{"n_layer": 19, "d_expert": 192, "balance_bias": false, "router_logit_norm": 1.5, "norm_eps": 1e-06, "lr": 0.00271, "beta2": 0.95, "seq_len": 512}
Below are experts of layer 4 (counted from 0) of a mixture-of-experts language model. Rows are named router (the router's row for the expert), gate (a neuron's input weights, with its number), up (a neuron's input weights, with its number) and show model dimensions 96-143. Each number is 50 + 10 x the weight over its row's rms, rounded and kept within 0 to 99.
Before each expert's rows: a language model's description of what the expert responds to. This comes from a sample of Wikipedia text that the model never trained on.

# expert 13
Single digits inside years and numbers in tables and timelines, such as 6 in 1964, 9 in 1995, 2 in 24.
router:47 75 46 43 51 48 41 43 56 38 44 61 32 34 55 56 67 37 48 69 51 48 41 44 42 36 46 58 52 53 44 59 36 48 37 56 55 50 71 54 35 35 51 51 66 58 47 62
gate0:48 35 41 67 54 52 63 53 44 45 56 50 47 42 49 49 45 34 54 55 42 47 50 42 45 42 48 55 60 63 49 53 59 51 62 55 56 44 44 46 52 53 51 53 45 56 51 46
up0:47 48 63 40 41 33 55 53 41 60 49 52 33 51 66 38 56 41 40 34 59 44 58 44 55 54 39 60 58 45 51 43 51 37 67 52 66 31 47 48 58 65 48 45 58 51 50 46
gate1:40 70 63 60 36 78 50 24 55 58 46 45 59 71 49 53 45 60 45 45 80 39 44 62 38 47 44 61 45 58 62 47 36 51 57 51 52 43 57 32 59 67 67 52 45 50 35 51
up1:54 50 49 39 43 38 51 62 48 62 58 42 33 51 69 49 54 61 59 50 30 49 60 40 56 47 52 56 37 39 50 65 48 53 61 62 61 73 45 40 35 40 50 49 43 33 40 50
gate2:56 48 50 57 46 37 35 52 67 41 48 62 42 60 52 56 47 58 54 66 59 56 49 43 66 64 71 60 53 61 44 53 39 42 45 49 60 62 49 31 41 38 51 42 58 49 57 54
up2:51 57 51 31 39 44 54 40 47 55 61 66 46 48 51 51 50 49 60 56 41 42 57 42 52 40 57 41 50 43 39 49 39 41 39 63 40 58 52 38 49 65 53 51 68 69 75 39
gate3:60 44 46 38 49 39 50 42 47 51 34 53 60 58 47 30 50 72 46 37 54 51 53 49 74 42 43 38 45 58 43 46 62 55 50 27 39 56 58 34 50 59 35 48 50 36 61 60
up3:54 55 41 73 51 57 54 66 58 35 68 41 70 54 44 41 55 52 51 46 44 60 64 44 48 69 58 58 46 74 80 43 47 49 38 53 52 37 42 57 60 56 77 40 24 47 25 44
gate4:51 42 50 44 39 61 51 47 59 61 48 43 42 59 53 59 64 72 34 39 50 66 38 55 42 39 45 39 54 54 32 50 56 56 28 49 54 47 44 43 33 50 52 47 41 39 53 55
up4:35 56 53 64 68 38 46 46 37 50 54 42 58 56 55 45 56 49 58 45 43 38 62 40 56 70 54 55 44 57 49 51 51 31 54 30 35 53 32 54 49 47 82 54 46 42 49 46
gate5:56 64 60 74 51 44 61 66 37 43 41 41 52 48 50 68 34 47 46 70 47 54 65 43 47 61 50 46 48 27 64 45 53 53 39 36 42 51 52 50 60 48 56 62 45 32 47 42
up5:53 51 63 43 57 54 61 52 50 52 49 55 46 46 50 57 43 58 47 47 60 64 44 54 46 25 32 45 55 62 55 45 25 52 55 43 55 42 43 31 45 66 50 43 49 68 55 62
gate6:44 50 42 41 41 40 60 63 36 39 49 47 35 41 68 56 48 49 52 67 63 46 68 52 42 50 53 58 49 45 61 50 44 51 70 27 39 58 45 42 42 48 60 61 46 43 41 53
up6:47 45 56 60 48 42 54 47 40 60 49 56 64 55 25 53 29 75 32 40 47 59 51 56 64 47 64 43 54 43 49 47 49 45 47 51 47 55 53 50 59 47 44 41 58 44 56 50
gate7:44 53 46 42 43 55 50 58 48 62 55 34 56 42 73 52 60 41 53 33 47 37 63 50 65 61 55 61 60 38 41 60 51 52 48 51 48 39 48 41 68 40 42 62 65 59 55 43
up7:62 31 62 45 54 43 54 43 65 57 54 40 52 35 55 61 48 54 57 32 41 47 35 43 40 51 43 60 63 62 53 47 52 48 51 46 57 20 44 65 34 44 44 28 37 38 36 67
gate8:36 30 51 41 52 52 56 43 56 59 48 28 44 56 50 43 44 56 45 39 30 53 49 41 55 42 54 51 46 49 45 61 53 47 43 64 51 67 50 52 46 64 32 49 48 48 53 50
up8:56 47 60 40 47 50 52 51 52 69 37 49 43 64 54 45 49 73 55 48 46 42 42 48 65 55 59 65 47 47 42 42 53 54 43 69 64 54 30 60 39 58 53 37 68 51 41 49
gate9:54 42 49 36 46 80 53 36 44 51 37 63 60 62 49 41 62 63 56 39 67 25 39 49 74 46 58 40 35 52 41 63 37 55 47 44 35 63 54 57 65 59 40 58 60 43 41 54
up9:41 46 44 59 49 46 40 54 51 35 41 42 62 43 36 49 27 66 30 52 42 45 37 44 40 56 50 40 48 40 35 57 59 51 52 69 69 57 44 55 61 61 35 37 47 56 51 31
gate10:34 53 59 74 45 57 39 46 40 62 49 45 55 36 34 65 48 44 46 65 51 62 43 49 45 44 67 39 56 40 32 49 34 63 62 32 38 39 63 45 43 58 28 73 55 52 45 49
up10:49 52 69 51 50 51 66 69 34 54 65 49 44 50 51 59 72 54 39 50 61 42 59 38 34 55 47 45 44 54 50 47 55 24 60 44 53 46 63 39 58 63 52 73 51 63 48 65
gate11:57 55 43 57 35 70 50 69 39 51 41 34 55 54 47 49 63 62 38 41 62 31 57 47 47 57 40 53 43 43 45 59 65 38 49 47 72 50 64 39 52 50 67 46 46 58 28 45
up11:72 44 29 44 29 47 52 33 59 49 24 55 48 53 57 51 60 48 65 59 54 55 45 53 26 63 55 66 51 53 48 63 46 55 53 58 58 50 34 27 69 53 36 58 58 48 56 53
gate12:28 39 51 46 51 51 54 52 52 39 58 38 63 57 38 46 59 53 59 50 55 26 36 51 63 61 56 47 56 57 53 52 56 33 45 45 46 62 52 50 45 58 40 42 44 55 63 51
up12:50 48 55 64 66 70 37 62 61 54 34 66 32 40 43 55 49 57 50 49 38 55 45 37 59 44 50 43 48 41 41 49 65 42 42 49 54 59 66 68 38 58 61 49 53 45 54 37
gate13:46 51 68 67 41 31 41 59 50 52 43 53 44 48 37 52 55 53 36 56 62 73 42 56 65 57 51 46 49 50 63 54 46 56 53 56 57 40 47 60 43 41 57 62 56 55 61 61
up13:46 52 59 44 45 52 50 41 51 29 62 55 34 57 47 53 68 37 54 65 56 45 63 65 53 57 54 39 42 63 50 48 28 64 63 29 41 58 52 49 41 51 49 48 46 51 62 65
gate14:46 50 42 41 51 56 42 58 52 70 42 45 63 53 42 25 60 58 43 54 43 43 65 27 47 61 31 56 49 46 52 24 51 37 73 39 42 58 61 62 47 57 60 32 45 56 57 47
up14:46 50 48 47 40 34 50 40 57 39 58 49 44 47 48 62 47 35 44 58 57 63 60 58 53 47 67 48 42 48 47 67 48 52 46 39 70 39 30 46 49 39 48 50 53 59 58 49
gate15:52 41 54 53 43 54 64 60 49 46 52 63 52 51 55 46 49 55 35 44 69 45 53 46 45 56 50 70 47 59 65 46 34 41 52 56 53 67 28 53 50 55 42 45 56 35 54 51
up15:58 54 66 46 65 72 52 53 36 41 58 30 60 34 43 44 42 53 44 30 37 51 44 55 53 45 50 44 62 54 55 33 69 37 37 39 39 61 53 51 49 68 56 38 35 58 47 49
gate16:36 60 53 55 47 54 46 38 59 55 28 56 55 56 40 48 47 46 42 50 53 21 56 50 42 39 42 46 46 53 64 61 34 53 42 45 51 68 34 47 49 43 51 57 51 31 65 40
up16:52 49 38 60 55 36 39 53 58 46 44 42 53 56 49 31 71 69 66 40 51 41 51 49 72 69 40 57 52 75 47 33 79 22 54 64 34 47 47 41 55 45 44 56 60 41 56 57
gate17:53 52 48 38 55 39 47 48 46 46 51 61 68 50 55 39 23 73 55 43 53 40 64 66 48 42 64 53 54 57 53 52 54 49 55 43 29 42 66 50 40 54 56 35 71 51 52 44
up17:47 54 54 53 29 50 58 39 65 54 39 58 39 62 46 44 56 57 38 36 47 56 30 34 50 51 56 58 62 55 59 64 52 40 38 72 41 41 51 46 41 61 56 56 62 53 55 53
gate18:68 48 57 50 66 65 63 59 54 36 51 12 62 48 60 43 48 51 63 47 49 39 56 43 43 45 58 41 53 37 51 52 55 56 35 40 65 52 44 43 46 65 45 29 47 48 62 38
up18:61 50 57 54 47 51 51 58 44 41 70 47 47 57 53 36 51 52 39 47 57 50 43 61 56 59 63 30 62 39 39 57 32 55 49 44 70 68 65 35 55 66 38 53 41 60 43 52
gate19:47 42 48 43 40 60 54 39 47 39 52 52 46 40 39 36 48 70 49 59 62 24 46 55 57 68 51 48 37 72 44 64 43 38 56 64 54 46 56 53 51 64 40 56 48 57 46 36
up19:43 49 64 38 61 50 32 53 60 37 28 17 33 46 56 44 28 51 43 50 36 53 58 40 57 37 35 63 54 43 59 55 42 57 64 48 48 76 45 57 54 43 53 41 38 35 63 46
gate20:54 50 56 40 43 50 40 37 56 38 41 53 40 67 54 58 47 47 45 55 58 33 51 62 55 43 51 53 48 46 48 58 44 42 52 52 53 33 52 62 63 23 48 54 38 56 65 52
up20:53 34 49 42 39 45 37 27 53 34 67 54 74 71 59 53 54 47 49 64 55 38 54 51 55 59 59 46 34 46 51 44 47 41 41 38 38 54 53 44 63 33 30 58 72 57 67 60
gate21:57 68 41 62 48 57 54 47 32 30 63 62 48 74 62 41 46 48 44 46 58 56 60 48 68 56 47 32 58 49 58 43 44 48 47 43 67 72 41 23 54 38 46 37 61 39 43 46
up21:66 37 29 73 56 49 39 63 44 42 45 56 43 58 66 51 56 48 42 52 42 39 67 55 60 69 36 41 43 48 48 34 49 54 63 26 50 62 42 40 39 42 56 31 55 46 52 57
gate22:65 56 40 63 44 41 53 48 49 44 54 42 63 55 38 55 57 37 40 52 57 41 63 51 51 48 60 53 39 49 55 65 34 51 38 60 59 63 52 41 32 60 51 64 51 54 68 62
up22:36 52 59 57 60 52 69 73 60 50 57 61 32 53 65 58 46 55 54 61 56 52 59 42 41 48 71 53 54 36 55 41 62 54 66 57 40 33 60 54 82 34 56 50 52 49 37 50
gate23:45 49 57 71 54 23 44 53 38 38 39 55 47 62 51 46 53 42 51 71 46 56 65 53 55 49 71 53 64 62 47 44 52 44 49 48 58 43 49 49 47 46 50 70 43 45 51 42
up23:66 40 54 47 55 64 39 52 52 56 66 49 54 45 55 54 48 45 57 26 45 38 44 53 57 53 46 49 50 43 36 47 44 50 37 62 42 62 58 70 44 68 38 31 51 38 50 51
gate24:51 58 52 22 55 57 62 38 55 45 69 54 46 64 53 31 44 40 40 45 44 46 32 46 50 45 63 33 47 43 59 66 43 62 42 58 54 50 59 52 42 46 52 54 46 53 57 54
up24:54 65 44 50 40 56 53 45 45 52 47 51 49 62 78 67 58 50 53 64 58 41 56 53 60 57 57 45 52 49 41 58 74 67 36 57 54 37 41 51 26 52 62 65 43 48 64 57
gate25:45 39 35 38 56 44 46 44 59 48 50 58 53 45 34 64 39 52 33 37 50 59 60 54 57 46 29 60 52 57 47 54 54 44 52 59 68 33 63 52 48 48 36 63 41 53 51 53
up25:45 59 38 53 45 28 44 59 37 40 44 56 47 51 52 48 40 45 35 37 73 48 45 76 67 50 53 58 64 47 67 53 45 62 45 36 39 52 23 34 62 72 39 55 67 52 51 55
gate26:50 61 57 49 35 39 59 53 45 43 47 36 48 53 57 44 72 55 34 54 49 51 57 48 57 47 43 42 61 46 41 39 49 49 22 52 53 59 65 36 66 33 45 50 60 57 64 67
up26:46 46 44 44 51 29 36 57 44 46 36 67 49 45 62 68 49 56 67 45 59 39 40 49 45 58 44 43 47 42 74 44 57 39 67 57 58 41 35 59 46 52 55 51 58 55 42 55
gate27:51 63 45 43 54 66 49 48 50 67 50 52 62 46 46 40 46 70 51 42 43 79 54 45 39 44 62 28 57 33 49 62 54 24 31 41 61 59 61 56 33 62 65 48 40 56 47 29
up27:68 62 59 43 54 59 60 64 65 38 63 41 58 53 56 55 41 50 51 55 47 45 61 48 50 48 57 58 39 38 40 30 60 78 51 56 36 64 67 53 55 43 41 52 36 59 69 56
gate28:50 45 55 59 37 42 55 49 50 43 51 34 63 36 42 52 31 48 46 68 64 51 52 59 43 62 47 38 36 50 50 50 41 62 70 38 41 39 62 56 49 69 48 63 37 58 58 49
up28:48 34 56 45 47 45 61 51 63 54 63 53 55 37 39 62 38 60 45 46 48 44 42 24 55 47 57 42 22 46 63 55 62 66 44 65 34 46 59 51 56 49 43 40 53 55 50 35
gate29:46 46 52 64 51 41 61 49 47 41 42 49 46 52 39 66 37 57 30 59 47 65 47 53 43 46 68 47 69 41 62 56 71 46 64 52 44 51 41 43 39 57 44 48 63 31 63 47
up29:42 50 51 63 43 49 49 42 55 63 54 59 50 47 40 49 46 24 39 65 30 29 62 65 53 61 45 45 37 50 45 36 40 41 32 65 47 58 64 50 66 38 55 37 39 59 30 36
gate30:61 42 50 48 41 52 48 37 29 54 42 62 45 47 51 41 49 51 67 36 29 39 70 28 61 56 74 44 51 45 41 43 53 60 47 45 48 45 62 50 55 48 54 42 38 46 51 52
up30:59 68 57 59 53 75 55 43 53 51 51 41 50 57 59 57 57 54 47 38 42 54 47 42 61 41 67 50 47 42 48 51 39 68 57 46 45 23 49 66 35 52 56 66 29 60 42 33
gate31:55 54 50 43 59 54 54 64 60 47 64 40 61 45 56 64 57 47 45 47 38 53 45 44 42 40 55 61 50 54 54 84 51 49 39 62 58 40 44 44 45 35 56 43 36 48 47 56
up31:72 67 61 50 59 73 52 34 53 54 75 56 39 52 61 52 47 50 55 49 53 53 69 50 54 48 61 40 53 58 44 49 48 54 42 30 41 46 59 55 51 48 52 38 53 41 43 62
gate32:41 46 54 63 58 54 46 45 46 29 56 48 40 63 49 35 51 42 64 46 53 54 31 59 43 57 58 50 54 50 40 59 62 41 49 57 49 48 40 47 60 52 47 57 43 69 56 49
up32:57 49 54 32 43 49 31 52 38 55 52 59 39 35 43 52 28 45 39 35 50 36 25 63 55 58 39 53 50 49 40 54 35 34 37 55 59 38 36 67 42 58 50 56 44 38 50 58
gate33:57 69 49 60 54 60 61 56 55 52 46 48 59 62 50 50 39 65 45 56 45 47 55 57 58 44 59 40 46 52 51 57 43 49 13 41 63 72 43 48 68 41 56 31 62 59 60 63
up33:43 52 60 76 45 43 29 45 39 62 51 46 54 38 52 45 57 45 61 49 48 42 42 53 65 54 84 56 47 64 59 37 35 45 54 52 46 53 43 30 48 64 48 60 42 40 60 33
gate34:52 54 66 40 40 49 43 47 34 46 39 43 51 45 42 51 38 57 57 34 36 64 27 47 32 54 56 49 58 60 67 60 40 44 52 43 50 49 52 53 56 55 51 54 45 21 52 36
up34:21 65 63 47 65 47 47 60 52 48 54 38 62 41 46 50 50 63 53 47 42 56 56 47 51 77 68 65 57 62 44 34 48 47 37 40 65 57 53 49 51 51 64 36 32 50 40 66
gate35:56 62 51 40 36 46 49 39 36 47 38 58 62 55 55 33 52 64 56 51 55 53 60 50 31 52 40 56 46 56 51 57 47 45 57 60 33 62 59 50 32 67 60 48 40 57 57 48
up35:59 47 57 47 49 41 46 46 40 45 41 51 46 53 38 41 50 63 36 26 38 64 48 47 54 49 40 37 33 35 39 35 69 42 47 46 36 43 42 62 53 58 57 42 44 60 51 44
gate36:41 51 43 45 58 48 53 47 36 54 57 42 37 49 60 49 56 48 45 44 45 61 56 73 74 30 39 53 56 51 49 62 56 44 39 47 61 35 24 49 43 48 62 50 43 41 61 62
up36:39 49 60 52 47 55 46 66 49 52 52 64 39 50 56 45 44 38 64 32 50 63 75 46 61 31 49 40 27 43 43 47 58 53 33 67 47 53 47 39 50 48 54 51 50 51 52 55
gate37:36 49 41 53 43 35 60 23 37 65 59 57 58 54 36 57 54 37 42 49 47 60 71 51 34 47 46 52 41 45 53 53 64 50 48 49 57 57 45 53 31 58 32 28 50 33 50 50
up37:46 45 25 37 57 61 43 46 43 43 46 45 51 55 47 24 54 49 65 52 53 44 42 41 50 38 37 39 44 51 33 60 58 52 47 52 48 50 60 68 53 66 44 46 60 67 47 42
gate38:44 58 52 57 61 60 49 50 33 53 70 43 62 51 46 46 36 27 59 42 56 52 58 42 32 40 59 33 65 56 62 57 59 50 34 52 48 65 52 58 49 42 54 42 53 50 46 47
up38:40 42 73 50 39 26 49 39 38 58 43 44 50 74 57 63 53 55 60 54 60 46 47 60 46 55 65 48 44 51 59 46 63 38 51 63 59 55 50 62 71 68 51 65 51 55 65 43
gate39:55 65 63 68 56 63 47 38 54 55 47 58 54 52 44 45 63 66 55 62 60 36 49 48 62 50 42 53 39 53 45 46 60 44 43 53 61 47 54 43 49 45 46 59 56 55 40 63
up39:64 50 76 42 48 56 53 64 34 45 48 54 52 35 46 46 54 50 40 48 51 51 42 53 61 59 56 49 66 49 35 46 76 44 31 39 43 50 47 49 45 60 50 47 54 64 45 47
gate40:43 54 55 65 44 53 62 59 41 46 50 49 39 33 40 57 52 39 44 47 51 46 64 39 67 66 60 45 38 65 44 52 45 41 38 36 74 30 44 51 39 52 45 56 61 45 64 56
up40:60 52 57 34 55 43 49 53 49 56 52 45 47 68 66 56 57 59 44 51 62 55 59 65 41 51 62 54 47 51 57 49 75 44 47 61 51 60 52 43 52 37 56 43 50 56 50 56
gate41:61 40 44 48 40 53 60 64 36 46 39 52 54 56 62 53 54 53 58 65 53 51 40 27 43 59 49 42 35 28 52 64 44 57 55 48 39 58 41 46 47 50 31 38 59 53 44 46
up41:64 69 59 70 53 43 52 60 51 50 54 58 62 57 49 47 39 26 52 60 24 53 53 45 58 56 69 57 41 37 55 51 44 60 41 47 57 40 45 50 54 46 58 36 56 50 44 39
gate42:40 43 59 42 58 64 41 61 49 48 68 47 63 55 66 51 42 59 50 51 37 66 39 59 52 51 46 37 51 37 38 69 35 44 65 42 66 35 53 57 63 40 65 65 33 58 56 42
up42:32 55 57 44 54 70 55 71 40 58 66 67 55 45 55 34 43 58 55 47 41 47 54 48 58 48 55 49 45 34 46 40 38 29 63 67 57 46 60 53 61 62 58 62 43 49 47 36
gate43:70 54 30 61 50 47 51 51 36 43 62 60 43 56 54 59 42 59 59 59 36 34 47 53 53 62 63 45 40 49 51 52 33 67 47 48 46 41 28 37 51 31 63 50 43 43 29 55
up43:37 43 45 48 39 47 63 46 66 39 48 48 51 42 56 49 38 52 50 62 43 48 17 48 72 66 62 45 35 65 38 53 41 44 59 47 73 49 43 36 49 41 53 40 67 54 50 29
gate44:48 63 64 45 45 58 41 47 56 52 49 45 56 58 43 54 60 49 42 31 46 43 71 38 31 39 67 33 60 49 39 60 52 58 45 50 45 59 53 76 49 40 51 45 52 57 51 63
up44:43 47 55 24 52 65 41 46 46 60 42 50 56 55 69 41 50 45 43 52 48 54 49 41 27 41 60 55 57 44 35 58 59 42 48 60 45 54 55 78 53 40 46 46 42 64 53 55
gate45:44 44 60 34 62 46 52 56 53 47 48 38 62 31 42 50 47 55 48 40 28 51 60 34 36 50 56 34 54 55 59 51 42 37 50 53 66 65 58 60 49 42 65 44 41 63 68 56
up45:26 49 78 56 39 52 59 70 56 55 55 42 59 48 38 52 52 55 65 69 46 36 43 61 52 45 51 50 62 57 49 28 66 38 43 57 51 43 58 57 64 51 37 45 53 59 32 62
gate46:53 35 43 57 49 53 72 69 37 52 40 42 38 49 63 47 52 57 42 61 67 45 57 51 49 47 61 50 57 74 48 66 41 51 35 56 55 59 68 42 49 56 58 54 15 51 47 51
up46:65 48 44 58 43 41 73 38 48 60 47 43 41 45 61 58 50 57 52 56 44 64 50 44 56 43 63 44 52 68 47 61 49 53 63 40 54 63 53 55 45 66 46 58 51 80 65 45
gate47:56 60 47 57 55 31 32 49 55 56 36 52 54 46 35 40 60 49 39 40 47 39 58 45 51 72 55 37 52 85 55 37 50 49 43 43 41 45 51 52 67 50 68 58 52 70 49 73
up47:46 56 57 61 63 46 50 61 48 47 60 44 42 48 49 57 49 64 51 40 36 41 53 56 38 68 52 61 59 47 50 48 48 41 47 64 63 57 56 64 42 63 46 59 51 47 55 42
gate48:59 57 50 48 47 53 53 38 39 52 64 46 54 46 60 54 54 53 48 63 63 53 43 56 42 48 80 33 57 46 67 68 60 44 50 56 59 65 44 71 45 53 57 45 46 37 56 42
up48:45 53 42 51 51 43 46 42 26 38 55 43 50 44 61 44 54 52 53 58 60 56 59 40 50 40 65 39 37 63 43 60 46 43 51 51 63 49 22 45 37 46 64 36 49 39 39 37
gate49:48 58 49 51 53 68 32 53 63 43 67 41 45 35 41 57 40 59 44 42 47 74 45 57 42 35 44 49 59 60 57 40 49 56 64 23 56 58 52 31 43 50 47 38 41 48 58 45
up49:44 31 42 45 59 58 57 32 53 46 32 50 62 36 57 49 58 64 60 50 48 56 52 66 50 46 53 57 48 64 45 35 42 59 25 43 48 57 70 53 60 37 47 46 49 38 65 56
gate50:45 42 46 78 47 67 63 43 46 53 47 60 41 62 51 45 38 50 56 65 48 53 57 47 59 47 63 70 41 42 48 52 58 18 48 36 57 63 47 56 48 48 48 67 65 52 69 30
up50:60 67 40 54 49 62 52 57 65 53 55 41 46 48 64 69 30 38 56 49 50 57 56 23 50 30 36 57 41 38 49 68 60 66 29 47 43 49 51 42 67 44 46 60 52 56 64 40
gate51:50 59 48 48 51 64 40 34 57 49 53 51 61 61 38 57 26 49 57 33 71 59 38 59 36 41 48 45 42 28 50 47 60 62 37 68 41 39 55 56 47 40 62 44 37 61 49 41
up51:44 44 50 59 48 53 52 35 39 53 46 47 56 30 38 44 45 57 50 48 54 44 56 50 19 61 47 47 38 66 58 56 45 24 32 46 35 59 32 51 48 54 53 65 56 57 57 34
gate52:62 45 58 73 57 45 48 33 54 45 66 76 42 55 51 71 49 58 50 53 61 52 50 42 84 54 41 38 65 55 70 50 63 73 51 54 53 49 33 45 30 46 52 42 51 54 45 56
up52:58 48 52 57 47 33 64 42 47 37 68 71 65 43 67 54 57 62 47 38 59 37 41 63 78 48 45 52 49 44 54 37 64 39 46 42 48 58 40 42 53 47 43 39 42 44 50 61
gate53:45 52 53 59 29 42 38 50 52 37 43 60 63 30 53 31 52 58 58 41 50 60 48 54 40 60 34 75 45 59 53 65 58 57 69 36 61 58 49 59 44 52 40 55 50 53 27 58
up53:45 58 56 55 36 47 48 49 54 36 51 68 30 68 53 42 55 55 43 46 48 60 55 51 59 58 43 55 60 49 44 55 49 56 29 49 44 53 47 42 65 56 50 55 52 55 54 52
gate54:54 54 49 50 52 61 69 65 40 61 59 41 67 37 46 64 47 54 54 70 39 54 56 52 61 32 49 51 69 59 58 43 53 51 45 44 66 46 38 49 55 51 46 51 41 44 48 49
up54:46 53 41 61 28 34 40 32 46 56 53 71 47 54 48 35 50 45 37 60 56 60 62 34 69 53 39 48 47 50 34 43 61 43 51 57 52 57 58 60 38 41 33 42 46 47 48 53
gate55:68 16 59 71 50 47 57 40 53 54 57 63 53 58 47 42 54 40 54 42 50 41 59 56 53 55 62 57 58 68 53 50 60 54 44 55 44 67 47 29 48 39 61 40 32 51 44 48
up55:42 77 52 37 49 55 40 45 43 54 40 45 45 58 47 35 41 63 59 50 57 49 56 41 41 41 39 42 34 51 76 56 61 44 42 47 58 37 37 52 54 69 55 74 67 39 43 47
gate56:62 55 37 51 46 42 55 64 49 56 61 52 57 55 52 56 23 51 58 48 56 75 55 30 48 52 57 55 59 37 42 65 46 60 63 47 47 41 38 55 56 54 34 59 47 41 43 31
up56:43 53 54 34 48 36 50 48 59 48 57 41 59 46 43 51 49 59 28 57 49 65 69 68 57 41 39 54 45 47 53 49 45 51 63 63 47 45 57 36 61 48 44 40 60 44 46 51
gate57:66 45 41 53 48 60 56 41 78 61 37 48 40 53 70 50 55 50 78 42 22 61 52 41 38 56 58 48 56 43 46 55 30 54 49 47 62 58 39 61 42 34 46 44 48 39 41 42
up57:69 59 56 54 62 71 51 42 37 59 51 37 53 39 36 55 51 51 44 37 48 54 45 37 37 32 77 42 55 61 58 76 53 39 48 64 53 41 58 64 46 49 44 56 64 54 46 49
gate58:60 48 54 52 42 57 40 63 53 42 42 42 71 57 34 52 45 50 36 60 48 47 52 58 51 64 60 47 56 48 54 71 61 55 58 39 49 53 34 28 62 65 44 50 50 44 31 36
up58:58 40 54 38 53 53 47 42 38 62 55 46 52 43 62 53 66 47 44 41 71 69 45 51 41 36 39 42 72 57 52 47 44 49 40 54 50 45 42 44 44 44 49 47 48 41 56 58
gate59:46 40 67 39 52 60 69 32 47 44 48 50 48 43 37 44 42 41 54 54 51 74 66 47 47 58 32 48 48 73 58 45 45 31 60 49 54 32 48 45 44 38 45 47 52 50 29 63
up59:52 42 59 64 45 51 34 38 46 29 57 47 41 46 47 57 46 35 73 45 46 64 56 42 44 36 56 50 70 64 56 43 46 53 60 44 43 44 45 46 63 49 63 51 55 21 26 49
gate60:55 58 58 68 63 44 35 46 46 54 37 45 53 57 31 42 50 63 40 41 31 49 29 47 41 47 57 42 43 44 60 31 53 39 52 46 38 52 65 58 43 43 58 50 51 62 66 52
up60:59 32 53 52 42 25 49 34 41 42 32 46 56 28 46 56 58 30 51 43 64 51 45 58 40 39 59 57 47 54 53 57 57 43 38 46 52 46 45 37 49 51 54 58 44 53 64 49
gate61:52 47 52 59 66 56 56 48 50 48 39 53 58 49 30 56 27 52 42 41 48 54 32 53 44 37 39 45 55 58 51 43 57 62 58 59 45 63 61 54 45 47 33 49 57 46 58 66
up61:53 42 54 49 54 56 39 58 51 55 59 52 62 49 47 59 29 46 36 48 41 56 16 48 31 45 68 46 54 40 54 54 48 63 40 71 47 58 57 44 40 67 46 48 43 54 47 41
gate62:51 57 50 48 49 48 41 43 56 68 52 47 51 51 31 34 32 46 43 41 49 67 51 34 42 54 60 32 32 62 58 40 48 54 71 54 51 48 49 63 34 70 48 49 47 48 38 27
up62:36 60 49 48 66 38 35 43 30 50 51 44 51 31 44 40 47 36 50 51 59 38 55 46 52 43 37 34 35 60 58 49 50 34 66 38 64 48 58 42 60 43 62 51 52 40 47 43
gate63:56 44 49 67 49 43 36 40 44 47 39 44 45 56 50 55 64 59 61 56 56 33 45 60 39 56 63 61 42 57 54 59 42 53 61 46 49 58 34 32 69 47 62 51 52 69 52 39
up63:54 63 37 55 55 73 47 41 50 36 69 46 51 47 40 48 48 57 59 57 46 52 34 74 45 48 55 44 39 60 37 47 41 41 42 43 39 53 50 40 44 49 60 53 47 46 56 42
gate64:49 57 54 71 39 59 51 59 35 48 38 56 55 60 41 51 49 60 35 43 45 53 61 51 51 48 79 46 38 59 58 44 42 41 30 59 55 55 54 42 43 59 45 58 55 44 66 50
up64:48 67 38 40 65 57 46 51 39 42 52 41 46 52 44 41 55 48 59 30 44 50 62 59 60 77 41 36 51 35 49 60 65 39 71 40 68 35 62 40 48 42 35 73 64 68 51 60
gate65:42 47 50 49 48 35 53 46 47 47 60 54 56 46 45 52 56 51 44 69 62 46 56 47 69 40 58 55 68 63 44 46 55 58 54 46 61 47 61 32 44 44 38 62 48 32 47 67
up65:51 56 52 49 52 51 56 64 57 37 46 29 52 37 49 50 33 45 55 43 48 49 59 60 57 71 34 42 47 43 58 65 47 34 66 44 49 61 51 58 29 52 55 53 47 54 54 47
gate66:50 62 44 46 52 60 43 44 59 41 48 54 59 61 47 51 51 53 48 52 53 53 44 37 44 35 44 36 66 48 50 59 45 65 43 45 45 57 46 66 61 81 72 47 42 58 68 59
up66:40 34 42 42 47 40 55 52 45 63 75 45 38 62 48 45 65 41 41 60 69 46 27 46 42 54 40 63 55 50 61 55 42 63 52 30 62 35 51 45 43 49 26 59 51 42 68 52
gate67:51 58 62 54 34 62 51 23 45 47 62 49 49 63 59 58 51 50 49 65 48 47 44 59 50 45 34 36 55 87 43 64 41 55 57 58 49 49 34 30 47 43 64 40 35 34 51 30
up67:41 55 45 53 48 65 61 55 53 46 50 56 53 73 51 41 58 39 63 35 38 44 58 38 55 64 49 48 57 46 47 49 43 57 65 59 34 46 55 58 55 52 66 42 35 41 47 40
gate68:54 53 58 47 47 58 28 36 35 56 78 64 46 56 54 60 35 39 75 51 59 62 56 70 39 39 52 57 52 64 54 33 56 60 50 70 53 60 54 58 60 59 68 53 50 45 27 59
up68:43 48 58 65 50 58 64 59 54 31 56 50 32 42 47 46 43 57 44 41 39 62 48 55 47 54 69 49 60 50 51 48 61 36 53 56 47 57 32 55 64 78 48 55 42 58 52 33
gate69:60 60 51 54 40 37 60 51 45 41 66 40 54 55 67 44 60 60 46 52 59 34 62 54 52 55 54 42 41 51 63 45 56 71 47 45 47 48 61 43 54 54 51 67 53 49 54 67
up69:60 50 80 51 47 39 56 48 45 58 57 55 45 50 58 47 53 34 42 42 49 52 50 51 52 61 46 47 57 42 44 52 52 68 56 67 38 35 44 65 38 62 55 55 49 55 52 36
gate70:44 62 51 45 47 49 69 57 65 64 68 57 48 69 57 62 40 61 47 57 41 42 43 34 58 41 64 53 66 59 59 57 49 44 41 73 58 40 31 40 40 71 58 46 50 36 51 45
up70:51 42 41 59 41 60 43 51 44 46 61 37 52 55 57 45 47 44 48 59 57 50 47 41 32 44 58 46 46 53 57 42 73 62 47 63 59 37 45 55 41 62 68 59 48 52 48 54